From a checkpoint of a small mixture-of-experts model trained on Wikipedia.
Size: 8 layers, width 256, 35.5M parameters.
Experts: 32 experts in each of 8 layers, 160 SwiGLU neurons an expert, 2 picks a token, a softmax router, a shared expert of 128 neurons.
Below are experts of layer 3 (counted from 0) of a mixture-of-experts language model. Rows are named gate (a neuron's input weights, with its number), up (a neuron's input weights, with its number), down (a neuron's output weights, with its number) and show model dimensions 0-255. Each number is 128 + 32 x the weight over its row's rms, rounded and kept within 0 to 255. Numbers have three digits each.
Before each expert's rows: a language model's description of what the expert responds to. This comes from a sample of Wikipedia text that the model never trained on.

# expert 28
Spaces and syllable starts. Bare spaces before numbers in tables and dates, plus the second piece of a capitalized name or word, like C-oss-acks, c-in-ema, cent.
gate5:065148138115126180105093200147080114106097114118089133112130049128172111113160145114111126088156114151068082090142130146151116131140115164155126126121151185113154141098164144119173134107127193105106121145127147127125085182129178080141098145113128105089119164177105147175099175141124134158121100118117182145123096208139069131138127153115097119119126146106145169106145092170105198204108228080133117106103150134104155113099128180166001167155099145168148124156126165084128069077162106107088146153148145160141100146177095112116146195169135148161166147106096143151147193117132161054135122152067118167153116097159059086120080138106119137103145109118152080121165134134088102112126086105108140114150105114136177089090149102128138080131102146089081135094114071167153158098146102
up5:149131128137195084101119146137119125099174088125078158109062084145121134096179090159146157153093077122099084149108124203087148094141112132158135114151125142107135130184076159151134105143108151151095146074158076175095158124151151103133133202125206092129114120124095119177144223151126105112101186132124125094089047130125068106057132217164141100142173080150145156071128167103123151109148175119088121076087191087138112100119103184157062182145152122112131125130107143142177146146134056101110093103093095129129081143145107125124143177140106141119112149156086103106085196157142160114092125153066104163199152145153148118182066103091128099124128117132148097139077138118122079099165128143131143112175138154126138096136175119115078153135075134131128149151158116075121148108147102
down5:142159167142055093096079174193136094159207158120165165081129073107138141157133126129105099166161121143133090082106148132098157129142114097121162124158139091138104102113109147164138154048113154104124140105097105153114155129084175145098145200096126085131141115167207167152112128166175115143146137108137101167118129116120201088115116130164114168154130109072135153097137126108180102169118156087133051160107116143152141081119152125135124142173131126138080159187101167130153136105194134146134112015169142162118152176068150145113111101116198142201135150143134136115062111108143123186159119109151074137107158145169116139097081077076169120109054114102200093161146135103139076204140124115178136107110117110131155055161185139159109090132104128140142134118130124119133103142159124
gate6:149148113152094101120107105161161148122065167079119111178150145108101082170114112132132173117123138132121147198090191070136125109107113165119075173159095079143155126164116133067091066153138131149140125170091096093103119186162133138134164054174126164133157187188104115103131143122127118156107094202156116127189100118130178085094167155100128061088142074150084083170134106166094135129138180093120120132172185083142188096148139128143102146143176090119138087119149053081117114129156142097084101120105141190129079140131160074119155098132106157105131086073093120158121153107160142095100164137152122114095172157124097105104118197101043122126129160126072144131161143174103153178173172146132146132117135100135059150101107100059138118132142065161122140136149128148181183112127120
up6:157108101112084123093153118120099137089149076174089087123148119106123151109137114130111142134169159113134183054219115131116121171101156134083165142150103187180118136086112107108174133080111090184144133115129148117122162143169109153152133173126064039124128087143136121129159115062083137169169207141144168120107119154042139140138059141082167143099108117105145144136157113123163113131146053097117148178118091122108071149128166145116075097107105154091143144143127187110106169132171096168145114091144186138092136101066164052149078145116152120135119150118148133108137096169114132147108173125142107131093087164146216143105165141097131147141111133131106100065140125144134122115053133081083076082128173124163155055141120156119139067090116120113087157099122180098106091190106127
down6:092116103165090168128133136096162129125153098134065079107099151159089066101162175143135061066121136123142126089152128105088171165119117087158110135123187127091113121144076121073092106177150127128149132115060135119091127072115123143131132162061137140122080122150117138126119104110122135169062097105077110164118165101107137106112120075117085095141085086118126097147059166130087163161166178130169131142130125102103097174130102177143139091138141127190084129094175171155181114144136146130122154137113142114110157105081121132144141154093138094052078126105137183165176109144126152082171106186102145067142088127119118102111100120074109154093243131142059072112128131105135157149079142093112088142074152165173142064137154102190132161104115128096123125031112159181143132128144151
gate7:112161111137159139139144138169113163130115143120134058114138163092061113158073176119146092107106087175032151054206103146081128143108108090100145126133165124139144082138177107141080121146169104142130129117102138163119087104106106120149114109140101113179116139137116101130132126084175095142117113130103122171136139098056150180074097123143126124098185169072111069072135065112109158184146049141157177126162085130098143119129125132101158162108099092112149068120144143131076096102127112094144102174160116176089150125074105150140148101154094118161135082158149134112104105154104073106098107086133105070082153088073137054127144207136132172114128115184145165107167178116126141177120109119162118173145160123115159098163162146142101132116100124095105135089119211154186199075123142
up7:162149148102122152146125106110112106134149206086094080083141105098153149110082126170132121130201181123151099118141091092170123148140098126111117142170137108094102097131111086106124167198112144093119101147074099117126149151188134122122096098143189199130180193111078154154096111181097143102095118145144153120089139152163125091144188105103113151137141149207187156189103123195131113069197133109137097115117116163138134173117123111129087179143133180136109158126146085133077108120071132071079153111145189165187131099130129115105082098179144133096076114073135121135154145051167078103118182135084151140159102145184084184136110149050092159134170146124079122125122132135164157124159112067118134112180101129150100091082119140063140174074113100145139143110155107152105116126104102
down7:099159136139110149104112138120112075109141157070100139180125102140119131156095110099096194141107185111053150085051143092141086126156121143144070150204073083120082133085166146111151161163106107101116174146111123102061074131148133099143074130145152157162142180114163183157130147131113136151181139132069174148109130174148121147079076096167098143112122142135106138179166170105139128116169136115184106132095164092121090127163126171174101093073128181125121174143147144149140101113104165123179197117124111118184117097133142175144138176075152155159060103104098188170152171101105112099149122022151102111096158125117084133145146109141111147103088129082168113166122115090195132125148102134100119102148163168129148123091124197157111095076150095150092100104107127090170165144080095
gate8:107138169113134119130093156120110154117133153160111164157152139149104153136180187098154167096106151130117092162120125097091100145103095152113115144152135106094175111151100165113127083080107113175138130153076120138128117080116147189090195090075181139111114101109153167098147153107198129173083107147138149114112087157098127080117100067137118113162129126182094170115205136097135133186112144125153134117143103117086166072139154138145092142131086126139085148046220092140119084104150137069158156130212062134147134160118135189146119122117139170111087121129172147137115113120141129179077120083087103153178075185129113182086188188029131107138113150132113116119065080216139060132113109156148083122160100149105096073124143127107145146127140169173100155113147118159163132122136139
up8:090119176157121114098116201143103164141105151118142157111159173117080157107165122102128152126095133093108057138165139142078120106111139196097112179131144152091190109138139132100107141107069116093096098150103115152099172146095130188182119155179126134126144079138136146121088151153176141147066134104172121139166079128185178110079089097143104136145109142144146160113126112131118145161097142153176118126158156121185149080141094152123068151124179132141068101063234135105141066161101101019081163105125081144131105145142127143121123107175120106170117161191124088161078109129159138148131137128136124173198108191163131132089200125110141100110143169111091108142143149144097103119117191162124094127140170128084062156089104161087137124148141129142099078075146091070149136087138164
down8:156180115145148133142090101100165110104180130120133115153125123082124139123078093124133147096093121131182106094126167152123106101135127113084163212159131068133133124107114111063122128114066134098097086149139138107074174099185140111138151099142131140162095188052161131126078196111087091102138129100129095156121219125117139097103205169128131107131165082116119076078179089165179129054152129181130149100171166140104134085168126117079126190129147136110138159105122125134125103071084133061118125049142101114085102140118133130178134096140085160095154150100100120141084160111069162196096158049098169111123162165135115102140165083113099142133090104155100121108106115119150155115124168155112045109139151087096090185110135123110122113112169120128095134122185119119108040145117125
gate9:171122090113103114059146140140130134028151136118110114087168116113171138139183116128121126140174145163123080134153148092101152130126093067144167198127092103087161035112125148113122131165112097104136112182132079135175162126136108114078160153111145146104111146134103081159118079158158219140128183191125204106163119117089133187081131073126117124113158089143094103127129122142126111152120148095068150093105109101175148224159136133125131116083117142140130135130135116066158101127141121152088125114123154104207111111129174129151084137083121061094135100148129114160158123181110093114184134137107077083060120151140115151139102116064156101075132223128076114123147159128149068111138152090129102117088134192110143087120114161119161100170162109173086149114104134141175095157096138
up9:085166107116191098136146159157085140124143105100129110140099099176108146099187088133170162154160131092127153059122090074057149137124140096115137098135202113161145155150129141071162059135113146139124166093107143093093123062100117103131130158069141157121148130152115127173098091170134186130165160163177153069117162162087063099097148097173170144180146054097095154129119105174173122095152089164078124110056112150121139130164119148169157171130139107117195152146143156178154153147141160139109115139188198131100193107133096090154134145148131088126146154140170120109146134081191111185162134128089127118164149147129139140122109110111123093164131161114151145093135086136179104152118089123178077145105161073116061121143167147171086182081061172113118101125099087096144109149110085
down9:156186141163142152150101076070131151120160116155146136124168115128117147129131138144197158177120134186152097179116093116127086139075176111173092127112097140135098122199142140097114134150092125119111196166138147099093160161145173134144133096071175080105105113119110140153122162053124083129189134147161144084137110131154099082196171125140134107127121090176163145087135120120130111087159135153150090149162141088178143183117161129179176144022131124158133176101154089139093128076174249067118119121084127162120137054091158108139134092133105148156153146184128158087111092151113095188124140112092102133169101134144108073158123121087109156171136131116100089073094154124146103158119095094131164128161135107079147153112168125103157167146082105150133191126185126110101182170133131
gate10:159163096121091107176143130160159168062090116132107128078146156119108122150136162127190158106192148185105135158179122117140113069124099105148158124133096143119181114115117161066093131073117060160162120127142135132123159183129134110076115117122139125109117114154159087204116103140198122174146133119177158164094117124146202184054169136111084131081110111092142131122127108141104118164118107121106188145148110135126140091145153149116183087125117089107150105121124115128085053169127110109043133046106143143146139127132152155122166093074120168058062143134171160159123091212108079129107142102067123068105107071101092164094117155148091124092168169148161114137132138069185148115086092101128084110127106170144099080062121125097142088078095088158139137139104132114135116115092144
up10:116156077135136145191166146108177141104106132141142117121101164105175145105150160132120129136134157127157156176145091220204047104162140128121148132217149180112097139142119199119108145133099103120125142086159091126118076064161114135139162120120131177134124171128093094135122149116150065107105068152183114101191094092104150117139145107120137160134118114132134132132088140089094102151074071165182137150087081154178079133110174148135165055103096128068151157121169138192165123141110132122059064120160115097097093110172157188149100102150158139113125124086098146096132143110111147142186135116113086091137072088146047132173113154077185184137178114080167125127154108131168174133136111173136100137142110174094157120096081105084095111103170094143109108087128092118151155138112140
down10:114133148152131115116136137119157095127112127121156119152104137126173095095080186119115129132098101125134133163136137146098108103197108155141141130104095079137232087176158144060149122095106091158159122187037096088120077111141190134111091098121122168091142132178114113093125119145142122150137113175170083092187122125107084110140087180121123181167119134029076126169156058108147129106116116126124154079113136129095143123127137178109144068170158076068117095175167099159117116105113087151173148146067168182116143122125163204113130158171118190074103111121131103099094132135115150137074136063177126110155139128143127102111111113170142125102142117139062113104116098119188136169156112101116053098134140110187182181206076154134112100108122146135104113176106111107125112179143108
gate11:090089103157107093142085145124110146123120112142137130114144029137067095106124178153150099142160119151212122095108118158142146098118115148147108156113112046171105093145120080142115126090118120133090092186186131190168173156124137159138144101184116118077098099150131145100158169151132155113136103108170073144092149144144151131141097113125081179172073122070154089123157137142145180133112158131081150108112143178083102129097069122119129087113183117151182115167153164073131139041082170121166125137113122190164103130097157132092199106131111141136073128155143155105151109156116143110074119133118157195187124118132109127135145157161154126158089090095164166139169128100131146122143148136181176068092089173132165198137187095169126100170121110135055101142144203095112107074152123
up11:149124107068159161041133122129112098125125127148123119081130157088174183124117111137138160152115150150117111185148127133148109057108145123080137161156157207135085029172099109172139137125122097161165114077148131126116117084135134159136082092147158148151142146147129071149094211090098131150045098143106131175115110096144123122115129152097121079130145113092136146115107095093165095139115061170129089122097107092147155185151155139150084123152125148126115213063113119130138087119102134174136137183126113055104176127151129125140066179115169094115102131150189154135212125110145126129162131116140174101110120161123116137111153156062112098089162110119130102092073131156115115117132147051188140112124077074165135098091142147060190090110109176149134114148147131156128212122104170
down11:152117128161107185088100103078085062130073177142130151109108077093142137195111169103110143083161100133155109123143159106122093081093090102139179156173116169157099125115084108117101143074143186147174100143080112174096111156132160146159120158106188135151104137128087159135129155113096159079145145126088187120140121112107122123139183131158124128141126161148111108140044176154179100123120118083146096186032129058148191129100114134142123144226103150101184094095133140158097157139158110135140150128139128077142138088142146089178161148119095141135127148143137100146091091133151157187105137124136114154100149110162123147164133168124066082100176186148072075057083130118182095148138160078172151150104121101171107104090197136125169067168126140137120091086125099122104144173146122
gate12:143161119141059115079126191108120129139152137163090117149157071092199122105168165109140093145175133143138131049082121119169199113100128152088119132152162076097091100110118078120155090133152122146123118087127130154145119141126147146103181102132053075142099101084142125195104180145111149119116180149190166119138144165135122173178116154168154102111060132112105138127104159153178179104156143139128117159114100130062177221065119156133086108115134134121086122172141128141100110136143173083151156083091157182073148143131149095098030126116147154132129132097173139110161130108114188125142146117084087090089083123108074117114081071099116106105114153119128135109122116146115154154070138154123073105089168133153125069119101141137120100139085160120121177143070095222114131124077151
up12:148098170106133128106188048079133163079188110078127185121186153187112111112128117147123128138158139091139048146109095116104134069122156072141174124102133131127135140095149172190114201163103138107094111148140101080180091160101131106127102142077128110121140091116166101064128084062105163131143161148110133138117159071116162070185109103093072098149103115147124048160113152138155170150175120129154132143158076137203044087131127129060150105150133133118163173107112112128120163117125120110148129125167105083160101113139143136121140126087081188090176105131112101112162107191099092129107127157160133157133087095123086117161100114139127062164138175082152136145095153157106129092135115187119129112155085123118139126105126114180210118089096129100155128168184146090161119162106195
down12:176159073100100166127078092146109101120141140123132130147115073118133108105199168127179181128122083097114123137129158097120113079157203141126101099159107149094114103128093123120140121078128069137144104195125158222136156075065097175168092130117159155152075073161112128132136139139098147119167131144157127055138101121178123127171183170151122094127159123142066160128200137095146199089124102109101171099159162176153166142104159103135159065077118150131156083112128170173118139131089147136138120150114096096128072181123112122106152145128113134156128141108091140160120152141122108113136131165127123115101106142175108126131147104169141109171127109182129228142134093124133178156168178129055071131147165170133125135093081119081150118150178037137089083099102190115149071096099135
gate13:025133150138072125105162140205108112140111110122110167151143153131112154101209164128181163092180149180143134135210169115154073133137139129087139135083171082066152136096136118116117113144146169153128070130111182213100162159135113145112084150149099114142152082110123146139164144168135090122129089131105080088158101125109118092089101142152132162148145177108111125125096117069127149111071122169069129098165154108099143080117133215126141110087116136170098137125172115087082104139162099149170115148123066152100083131139141131092132135146162166137072136164158166093133134123117166135095087124115131113163161112042107157092147155114090113158113142134147101129104148100175097177079087158112111094153113021128089156177135110075144130114198170105082161107122110157128155121073135
up13:080136153120148146173097131155175113136137116166132103155082121098119137095132123123113141133059123120108106145088159122114141141120161082071084087172129093115129065093084115127116074110134167162146095133117116134192193137076087121059155081091099084143100170175165122119133170095152128164172113151120078137122124095148068059067094149154114114170137130137087136112175156090171150194074109109133147145152109115130098145135108117118185121145117137137090107091146097143121179146129149104104110116189168145101123111065172169170206120160155129130150098103173090051121097109099132136108153133190112125166057158156091111139155169126161141136065142219158132141095135183119105151138131143127119191145105092041120091108141098154187110120122147099184146079144133202160103125108161
down13:166156080159149148083076146091135139108081137170153087149114068133103128144142158108118153070119128126182121129124125151140109133120131136090114165211156107094108120146159156144134119051124090124133099181121119155137143090124067141067169131124157150075123181105179134087124102150093086091127199119159126124126174105157078152136195034080114144159160035135091110113114129118115131115157117152114150139097138147137124079137231144167133168118164153084130196089144145163113157153135101141126180105169096093132127131096145073150146147118099123195134169110104155090119107126045146110145175083113100158128150092107062149184141134114171130196156134158107103066170109173110147087103109129127087118150085138098081091071099151117103097112125125149080092117131131135201095128127146
gate14:131110143127134079126145171134129132093160129140127166088110135037094088103011113154109143123151152087141098056135132175134192197059161143141187115157144155059124108127109123153123169110085070113130129112112118088157102148133162142188013101147098094139184123098075113102139138152103156097138124172159172137041139141124186121168115186138112130150104096156132132147120097158108125109119133133123137077099110135144135112127104105095126119150096157098166130068128151146104166175122148131140132149098115107056115119119124150168120169102153138199140095143114143130127133181121093096142151186098142080107114134095168096170110149093136122142115183151088096106094121131091109094111178146120120133178118107146119170076063120064108137076077142084165098107106129176155145171192166
up14:135096119087163083142134109163122148156138113108144093168128132129123074136133150144091107121122110151084096116168145160158161090146061120129110098139151131192099146136148124137104198139112120158095070118114104152147134134087091160088129227182114157141138119101080034098095034163180134165097096151144093191125177077159132188113145086116120146134218116109141108101155099180061117200159133110085122104162125113121138169139160143107120115126132124155110102156135098126108106113158128077126114180138092069177122128098136158057148104125109075123099131107142108134121130133091132082107109111177067177152167155109117154154125163135072123154148128101123161136227169095148063079115144126156146107160080135123156176127069171154129130120214119127141077133159134145187112124110109
down14:156148134143141080175123120059128146129131106194116108141192065120160109130148179069100127138118193149127127138120155142122106104192171095124148161112122151097120126082114122173159109126199099122154165096154133165128158097117093117124186081143163114085111161057146122183182162056141140124136148109115069142198103071129076138133159094171103051101156144056184119131090116122112117155155161130123099143079150130096059167113126095123148104116109070162145168104154155117148104141039131142098160157120100096110106074101120128141131159091115107110122117173131135165116120137151079101145124120123119224105106148113150120089148087160144140186178195157141129117169118146101148170138131149117163129108188116064145184092150118096126136120199137096133064129084156119176082130086128
gate15:080148103126115142187127166138121120110128131142143158094175138133131141077109105116074135089158081158144132145148119135099108115112095180068139135128091117134139068124125101071127111077136117124150130119173167164179108107153114094046166154099094122150133145102103083175137097076138101099159170140124124147108068131116066130147201111097127136129148083092098103105085072122127130106087174150063141127175154157079144152163131127143127081115091077176119142152106114102133182119121136090111165159112098123180162239136127181156215057140146102098112144159114087152161089174146110131134138116173135113117147137121145170114164123170165112069132110106167139113077154207132156150099091101125159098120166125139208100152167132105136145173147134049085155059119170136198161122149081
up15:136086162177134099153105134157117094102117093118181165133142126147071126113057109136076139140155093097105163153133118101093165127134129191155136132122105154125123135182139146149111064112130116160106143131152126174167127069135102125120079087136113094137127105129104105187028151160158145110161084097165090106126141140146119140164125129157104102155153078115100104132160074123115152148143150121082102121137121165171157111051099094124127141114200125197144077112092085120147199162106141157075104117064112139154145114115117139152160137109115107162109109164113147134135122166187111101150180118122192141117186191178129086101140070195141154105173117106130114143143146166102089129094190165133146156074082115078181113160090159100127175160123123147138095080061139081212140149205055
down15:122154117129156103123094115159097149111172160124140105185147110135117098058126136125144133200142128172114149133130177133122153162138104185170113130158164074094157112111105112143170106150115150123134105124175095125085183138122163132133118153102079093179123138107099110114114081102135144100163109108137126057120134059119078113152159137135080156142136191109084113110131108110168093087152086178131078101147125132111178094107074148142114192124130114145123124183107127089075167151115113116119136094090123216120134127135143192126050153169163088118144150186065115136130161115150157109115175131063166111082194139146111172112143171153153216090177064142150188191135114101189136161123163107156072158134185131085148088109155186087139104054097119184149139132089125131114109128185117
gate16:088121127118182115145082132124183111166175144082154072064144113064125161144102143173227157135120158160182155150117141135140098103118096151123110151124114133135170125188120163157104126121113157172085106130119087114126156100136126106119102090187057161158148155140136104076190130125096086144142150171080071145092090124138138152109164126167148149122101191115134116103072166109111094108196133190113128140149153139078153107097085091132177148171135136124147112154160153118124147114086135159082107097106107155142123168150100121208137159144059160156096124128104099146158106127095218102175126077106149150114136097105095105159124070094149152150117100085109110154112110115182140168120180119197141161069093102074069148083085161114114112131131136146144151087198144105143193070090128
up16:112130135160079160131214167142133157157124182096072120178186144073093083112135126185145158124158125093070134095131155160198139142159127096120123163144189173156084164079100148112159174175183099075120142111095124216171126127157159137099155185156133097082068153125134091134137134099158193100138091164112200169150170143128125119076109148144084109157124117127119110131162087145113183186080098096185185073131130084137144151072140125144089102117093109148124148157116038134157103114127132096157137156134119136120117103065167155061111128154153068110138145111105147102144114122154072110158154087137122127106081102165128113090170135086049134126158152130110125125179166126124101122176122128141144162095155155128132110137122086104132137154101122126086073126046162110097100140103140
down16:126124140196126157120153149116089139132116065083101108113128138156112102148041131108125173125112099089127092139128086149140101149111083066192137201131161169084085164146095121158134101137147103138197178102126128117072162148139176168149152126116137087096129122092158045117121157129070188136135162142142163128158119154120164105100141147101115133072164153113133097121171144160133118128037157067109125158085127078106165157089106116147063125158129146103072198083108113148127152126136187124153137123116133136146118112130186124066118097108143103143158081160155097100105142144107100160159133084110112175141092089172124096142131164064112050127124160167060131163177165128082121119118072125115138140099124124171173168147144104166168074142114200090116147131110121129062153208125174
gate17:135083094170137124111117144148116151125120067170161080175114162131113103084132126095132126122177147115164115134081106123138147168064142131089159159158107160154124118132177111100143165142121130054119160131133165192074059106165140103075166172169096078084118138136099120148141120149093120129104090119125183172112128235116092064088169148132115112115087142128157113155121158148087124112104145147161123135077206181129172124118090148165189131183167145147154122092103145098183121146063113148169203132120133156156057121097076166118183164101134126131122167162176115140105154094172167092089168140179121119129208135157123133092109147045183072128151105142166139127142123130137175096117078138110133106121098106139106128171152131153149188116117092118104120137153168093115098132212112
up17:125107119175161100122098098162147198150142122131128149183114119127136133088169144112164181102137128121152104085108188118105190126113152148122158072072180068161130136114199138146165135074181148118091150191165148188116118080107164052136098110135070147137083133142093159104173139146144136095137077121169183104088101168134101062148091145127160149146145155146147136169149099149113144104090102117144107127100134162080102135130114097156112109095163178135126134145113134121116150135107127163137141213126098098083116113092078148168143167133095126087080126136165163163087165124135084119085143128066129124167167174138079141122134129124191104138097113145162129122049089168145155112072133101135183143142114159109106139119120103109173180184168130079104107149067047049149070137176074
down17:195036091097117102136097149042155083177143151101089060115150087109123124133095096196168157150137099073113163134087079141099117118136185163123121119094144145187189149122110209130152119128085153133149137091154151100076161135120110161136183144170138151131125125170073114127112115115112105144085085111099189087094121134124134129156142123085158156151165099098102127190132161102113174149110123125052137127162087116207083118081164116169119109103153184107128096111124157148176167070094116154196132106100120096129112151143073133094166129200135123072144169163178153178085113147139127151150140076118127151134175061127113155168155148103133118094077082121152133152184101109106109152065150142176085144082146125088143175094149131133154127111104095181122128156151106123118135146135124
gate18:108117131173128076165138156139110103127127158112133183113088173169097035137123100121121177068173105148203059106124104122113116127155126182146104081048124146171138105090098088058129065172130121127099094147157142118115111138127165159127154118164110051109148120100116106128063102094153150132167085109155119127177120098108153160122123116162102119133132114110122130117124110145139100106126112132096093103114145066161076121121153095117115136125104121127134165140127166130086094116135119084108072092122147091123121135178146104117150105089168129112165100196156119183248194152072114140106120126126110185143123084123117101138189113173065135106038129091081082076129090153120082142164124162169154134093146162126197210161093124103120145075129145174137160126123128098100152162141091
up18:123093119108135117079100098169152118130124111164110099122058115129099141144083098133159094158116105095132115070128096123154134185132112111154108113101131125126061126202148165150142160119096084123107099091148144108188094152099090134170116140101104137105086125098085122085126119167130135131144121167104140120179182142134122172142124163204102115116185117210149135083146103095152114142054111097173134175131147183128131072140107083126132153206064170122162135131084110151185197142122152106137112033101134145147106158107167137152117123146148080132141135064089102115126111170144109178129165229156072098100120141148134149110177110091102152122124128135118164127176100206064062112100156155162082155149166080135103114134152126122187108109098098103108167146103177089107073089085130
down18:125092107124124102120175132116120121182102150214141074148107060179159151136105125083177098133107141124132090158121163095068149132113206124080169147123139105176069147105115101142128144110062155130135100104110118145113115100115095125127145128112147122094119140103134156083126060129129141118089185059091120138089144149128076155195121093093127128101127115185119152080124137105109160137151144157171134120101147091177093110176175164142134145153070149138187102071175087090075153101137100120162141136044138155156187098109059135152156211163118073122141136098104097151172136140094125111140149132137105057170140185050153185123131120135135177131148097117109148104160135123149110139135176129156145142105135135173122101121113141152088135140110094219143167135106201161116219157126148
gate19:120137097082137094204138149182134119165081093158162107128149149152114155119114151097101133042143113121047188185090081192111096119148120154114072153131149148135037178118149141192142141117123141166156083121149124132102108185085098134107145162123079107081120141107081108155114101144110120115136127201102071140119118128135143144130134160161106196125176103192147087063061137122160122135073152143091102088149101121156140119183110108127101198121145142115109114159158104132128107207146048126132084107149069131105136135118139105172145087079120112052104117159104108163157109142088119140112164132130172110101131109105111090148133143192151146132122131202124096096107110147132090142099149115110120119111103062136085112089079091073142146144150132152127103198124185143101080131086180
up19:155131111133139140147224136102145136131153121091123134155145137127102046127148127135119152141083133077129102035186092111101140137102132200126218165139130154073142097110142098120089153171167107120121146104080116175180132123097119092097083165132165089111154199151177167067090167063133127127101156192116147127116089167124145156074137117103126108158104128138149124163175117136142157141072086089113159179112157121126185150094110143112154082131123136150073180083060150085122195131115135093083103115141094157180092130151121123104101140166116149149127153092145100101093127054142169158155150141155093128132216158136120061119126087101119143136113179135218120111133094109122170180117115133122134132201146152152143163159118133128060139133156125107149134140128058110152088132124092
down19:107089103060164160171146175132112110119137143097181127127137156129127127134150062199124104123113041151115117162098127103121109143156143174124146119159162088105145151179110082149123131151139162180133113155114098145116101122129125126150158102106140139154141160178163138189100179125127112158121155111108121177122093155085129107143140146128100072104197180124111141149150139140070124145127191084145156097116142109104085090160108113181116113078119110162115098138104044179055161156124152086114059141119139156166165141197154182186156123166163181102043201154120173121144104076104147101086126182097225170144120103140120084143134135174156138153084198155092093099132108160144157094124152080109109101112138123157117139146100131205117097119087142090130131097124133168106149098080175
gate20:095114133116117170167101164190166132192099153143120151137150134157069150118098171174081120078136110170066109207113078150103136094144110110143113094130093068193118179126080164150138184099172115091160121131167122154121155142138111132077103143135104144072110143118028143089140113094187147169106130159144128148137135129148101157154081129163077123125097163078124145133091157124088138116109155153177151098115128177092100098131157145177100071129132130132149150124150141165156069113105112082119151160179049100149138141148093112177131108092120207166085123180154141167151108150098059161135087133147145100178062086125101138154109148148118098125127123187092139126115100089128139127134138071145105129180108117126098100070165141088132125161162204073105106147057080150105099079117145
up20:063146147132162100114058168132142143145105141114132084197130170176110179083111134118089150131173116137123156107193100150133197164155071177159107088124141102188135186114112204151149118111129117065105148091123123195098119086134114102122172176100125170105103129133077135122131111069124171103111148096128135150144144125131047100106138105137112165149158133140159157143120166110089171221043110127199113087080128138140146062092131169184116129134119101143147165141181117112111144120141088139159140159175127118135152128139136106111135206152169172147104131150131110114110117137091142222157130115166126109142016114151140174142073157100077136132067123130088143165098144118151119095124183115113121088175095129133130139129134071152092115105152136090181119092084124150100137138106129
down20:172090144202109121086097123149136096185229134075140099145169122180172143165140131184142135148173128105154160095118169128121122123133149174123118082092060115134085126085137070139193149148141151106110116131145162085174141153162157095157122122104078143161080118101122090164046107098106133096139127123114112135157151101123120166125115140101172157160119193133128178150131104092120171148103086107134070098166106179073127163071092159136131076169137092110089181169126087183158102086147170121069140154155146095063093186091158101109124165079128152160165095135147132125128138147099128161204132152156098149110134134139133104124088165082149106155108103137111180123095121217124053102135145143158105126131185177128193129127120100159140180139096168105106112119113081139111110118082099
gate21:117113131155150138152128155080121124177137150129104097154154146101120126166117092120186175100144139165117077205169167118126074132109128105064085151100165141140169129124167144157024150115178145153154130106138121190138094141148106082178161143153086081097116166140134075136084093131172125144104126194118126151156061142119122190075136154098115078083191107096094117123091122115127104104080138171152179099124110127168105132169121132134138150115127141122170155137078136093098118144032139056126083130092154115075101120165131097093168135068108171115111095140151158157161185163066131146132179121119105083174104054150152174124090140160119088049150113112145077114119082103159085114116133112124161142156100134156118161121164115133100138078141227139129159132131163139136185152120149
up21:118170123093139142156104112130079147113118125123173154125111094151160093150153201151112073135116113102179195084078121128092148184088131089203159085159120067128094101132141126086197088112105100132168104151084122129104139114144137155088092156171131137157178149125113176130125108122200120127101148135140122120093183128122191068181139093090114132194175069121074111135123111124166133080160178061138111147117116130139135130093110088119190088131056122073110111076117054156191145105182154181065128095153126067068161108118099141153186153180110110129161145087128191098114105165173108162126098143137131137096163123167073090124120159066105124142154158192085133144121137111112133114134107066115101174144170154132130154117105147161148164115132085114089148123150099119100152096135135
down21:157143179110087106152133129125157142096129094148086166195084168064114134195139210063084122206121125147169091158176126158084083158152165160069088158131165109135111108134102166115142057090111124139149123148201160140175126131109075121123138164106111077108143133109138100066151036141102101143149145150125148065152059104122113073114144102161128137098136112119118061098148126139097109152105135105109149148109157178103109115068080070133124132076163183127166140068043133103158161157130117192152093138135130133133112138167134135106125159107123130131132170128112153099116073129162164105052077139078152118127161103139068125146161104095182159111126145097132107097140116126146128099090153119108075125177122082104117129107097188106110145171143187142145153147096136133167102098078143
gate22:128108103120127134072080139154095091106149102071090127156118151102153139069077145140073224126134138098166134168111144117155149176099072158156192144116154137115124146064125138113160110172065127117120144139117137155140075116178192141128220145107153080097085116137105186174119129104131153094166162171150098137132140200173107096106142080151095174152122135081097120086182132140117173123068176093126111081157213108156168157129116135154114121102132122185132141156101104119151098078138125141082127113145090133131123178103133123075119180155108129184114160145139174049149055095157167082116161141168149150099145129082161089121141111120156118140210147138109140116166117072143153109133160066125111083077172173174099094120156162157115152092127110150128108118111091131125077132104114
up22:123144129132148149079116061069118145157139132135135128107128110120079151165165072149134134130130110201143127085168163173156131133118160122119100101125106111097101178124106124148119091147084078142151074145114086134138132127113121137136108124112150127131169164162118106147025081199130165075118138131140100096101079076073124099147183166117149118113103159107108205106194139177152098110140108147141126123122097166073081077115108137111150185147121080119160148130174098122173140112173115079107123068085126093091115172088161052156115115120102104115158117168059133171112108161107186120075105168107102086213162127112140132138193124203066148137087143137104135133173117144150106107105153131150134196057133171159132159131102108142143191118168155123098154100064080102135134168158089
down22:162148154160133178135199148077086109079114119114167092139108090147114150133139147111083092207150129132148093118125123159106147193135128159162188119183119160158079089150124122194176172113133170091050068116157079150143075142128082116101163081071157109081139171125124122175097171112160162195121106114144068175143147135120102099195170087139161122103184142116147149071171178145109148126132136139212132063097139082109100107146144140189161134086117123136154115110198177074129108107123121140066105132129164129130125102155098103170100160102136158138106164173145186091147172186152129133125132119088128180162115093128147123164160124139117104149102102081127144119161109123093086098093131135128141127113129122129170122088175115173108159124079195109114174045147144123165151135119144